From a checkpoint of a small mixture-of-experts model trained on Wikipedia.
Experts: 32 experts in each of 8 layers, a softmax router.
Training: 757M tokens, 3046 steps.
Below are experts of layer 5 (counted from 0) of a mixture-of-experts language model. Rows are named router (the router's row for the expert), up (a neuron's input weights, with its number), down (a neuron's output weights, with its number) and show model dimensions 128-191. Each number is 128 + 32 x the weight over its row's rms, rounded and kept within 0 to 255. Numbers have three digits each.
After each expert's rows: "comes before" lists some tokens at least twice as common just after its tokens as in all text; "gets" lists some tokens that make up at least twice as much of what it gets as of all text. This comes from a sample of Wikipedia text that the model never trained on. Tokens count by the router's weight.

# expert 5
router:111113140094167121088135146143100104106137142123163158146154100176089129106105086071085085133133156153044157107085111127171121182128078180080160090130151141136124138137120096181109196129149149
up0:116114155150166170171101140077130140129136190143136185088104125133134142123086102072142130150141155100100151096047115171144148096116096131138149101162202131158154078152133098128131123133136079
down0:076090187129164079115156080099114152105123165128111103075117111183134144098101082106089157092134158155118101150141113159102128142151088146069151098123176188075164119211110082132101151127106082
comes before: ":", " of", "ed", " by", "ing", " career"
gets: "-", "ed", " Total", "al", " Country", " Born"

# expert 8
router:170127110132092132092127196105069073121135167136119133101150135119083114150138113122178168039138144149106136115128086086190102118152091127169141145163137085195142158158103070124147171125129204
up0:158125180112148137139091131124144143131114156101122176128113127084110099118143135147123112140166109148160110105112134177180133150074135160116115183151138112141178110157130129125190134120110137
down0:113182142103119197101096146056138067125064145160126126138091089151123144058078134064092161123173095103120188138150136150114163062147144087130158111191135054134146164129069147137163082150146169
comes before: "\n", "==", "The", "In", "===", "-"
gets: "\n", " (", ".", "==", " \"", "==="

# expert 26
router:130107136104143112092097149076147111112133134129146057107151161144059074125128161106111121084225110108139137145098063087161103161120136101092188140092108106137177118061098122139132182135135162
up0:129114134094134177092116151137133076144126191161149176180141106161136153112138098154099099106096073142156125105131168122156209141140111090110119134092139114152122075130086135155129135147162198
down0:119154106145158108170040097108048104095178136156150105138201118132142143160045086107130116154088101073159142181172121153173106084169156124138113123138109145186127169169035124100214123148199134
comes before: "-", "|", "\n", "\"", "y", "a"
gets: "\n", "a", "e", "y", "o", "to"

# expert 16
router:151086142105086105102098134119124152127170177161129112093080163167070164173114080131148149093126144145143143096130119149122143142144122129153189185147160126170148206160108144099173080106096164
up0:080089127132093133137156141148102125113089148165150132089098151130089094117166112116106035076095110107183109027074091145127139117072104119068157116099115163115167146111099101084154133114149123
down0:106167075190139140154167089150085120082116135167176131186151128146164077064133116090071156059114147157117175126185134182095143098151130177174181147106141101105113129126138181111131173147159165
comes before: " the", " be", " a", " to", " been", " that"
gets: " to", " was", " is", " that", " had", " has"

# expert 17
router:176070119078148062121126144140136055133158125183072120112151135174104135148165128133089131100112118173069176133063130100160167202140088170148164132081147112170182175180097181188169109160098102
up0:142100171108108107097150152160131164129105144109122145111189167093127129144104123087079190108112110124104149117100162093160103139157134142099083125114127149131178114141162143140106120092157164
down0:130140115133106116131123145081161087130115134203181132161117118150136158116150130120136101102139161111190094081105117142181108148200122083136111111096092080151125081200064177134057123109121105
comes before: " the", " and", " which", " but", " who", " New"
gets: ",", " of", " in", " the", " (", "),"

# expert 15
router:128143104157123075041118155125147103076123145155072146073140142107099080126098073114157175116160132139129137126164110083170136117119111094134138148094118098106128219117087128157151165129170158
up0:109094207140131116134110136112212097157123117108135106137099069117138136118090103125130100102181116139104124115127098087154145154193096123094129111149080176087122141099170155145173116095152170
down0:069142152117169198132167155093118171115119123140128118140155140166141142187152179126167136134123166079091093150095132127166149134145109089162133171108179136083160096167129175135166077119136137
comes before: "|", "\n", "-", "==", "===", "|---|"
gets: "\n", " |", " —", "===", "---|---|---|---|", "===="

# expert 14
router:144119084111168154122135152108116142120128165168143184072099099163109133126105106112083155089118135174172141144126098123121188167136151110138137197169211111166125169161091157135151113128128151
up0:138117167084082145137129127134122191125125072196162084122148075153122160163082135141099123101152121199111115133163098133157126158142107115151131114112161082167101125023185109095145120137062111
down0:129139098111126104088099091103099154116159107190172103091125136151115107086160079116119126092090177110146125109156158109158103060124136104142135105100162174125077117128093055030095122154091160
comes before: " to", " in", " by", " a", " on", " as"
gets: " was", " is", " be", " were", " are", "ed"

# expert 6
router:195076086125164151118130153112130105116135141196116165053159150216115128120129082080152137121143101136091173071143122136120196144143108170152179135136167129139154161166105157120147132105136151
up0:111139148107117150090107108158150158120130157118072131087093087129129163126171148116128164139203144157132095091122134165151121171096113057140068107173084103096121154073100091068131141110107170
down0:144096156138079122121099094127156126138121136126159085137092099147123128133063106118133152064062142104170160117138121159141121105093109115107110141129141110115189139090076161090147156127136110
comes before: " the", " a", " an", " to", " his", " in"
gets: " as", " was", " is", " with", " by", " for"

# expert 10
router:090104096120127092110146161050112137039109149152065147158132186133104150113171084101106111078142125133081147099104131100146173086160074155152128148061169137124118171119087113148142141129146166
up0:183136134035094068172123145116099097168063103157112128128139143164110127126133065166138170029163041117122131126132134090130121136089189132110095142175186169067123176119110133163099165098079161
down0:097067076130122118099141069098112086112115152106087120123163141087112102203121148146132146144171137183122193096047060167118130184131136166151117099123147086082139161142163186146117156126168138
comes before: " |", " ", "==", " ==", " Votes", " Candidate"
gets: " |", "|", " Candidate", " Year", " Party", " Title"

# expert 11
router:117063093100164136103106128123084112141129120131071135120076162131116148164110071134148147134143074148092135106088101108147197154120119157173186151121130095145169122157096145099128162097126142
up0:138098195113096091172114151169156223153129071128140127135167124115097142104114139120171146107116135141156121114121133131113113144084073104120108130138154134175092096170122166152139174150179141
down0:140164131137169136169167132141114098152171096098081123135087174117142150130121143185122114116130102140138183106141201143166161126148114111141193134089174096144158143086140124129175188133145175
comes before: " the", " a", " his", " their", " this", " its"
gets: " of", " a", " in", " to", " the", " for"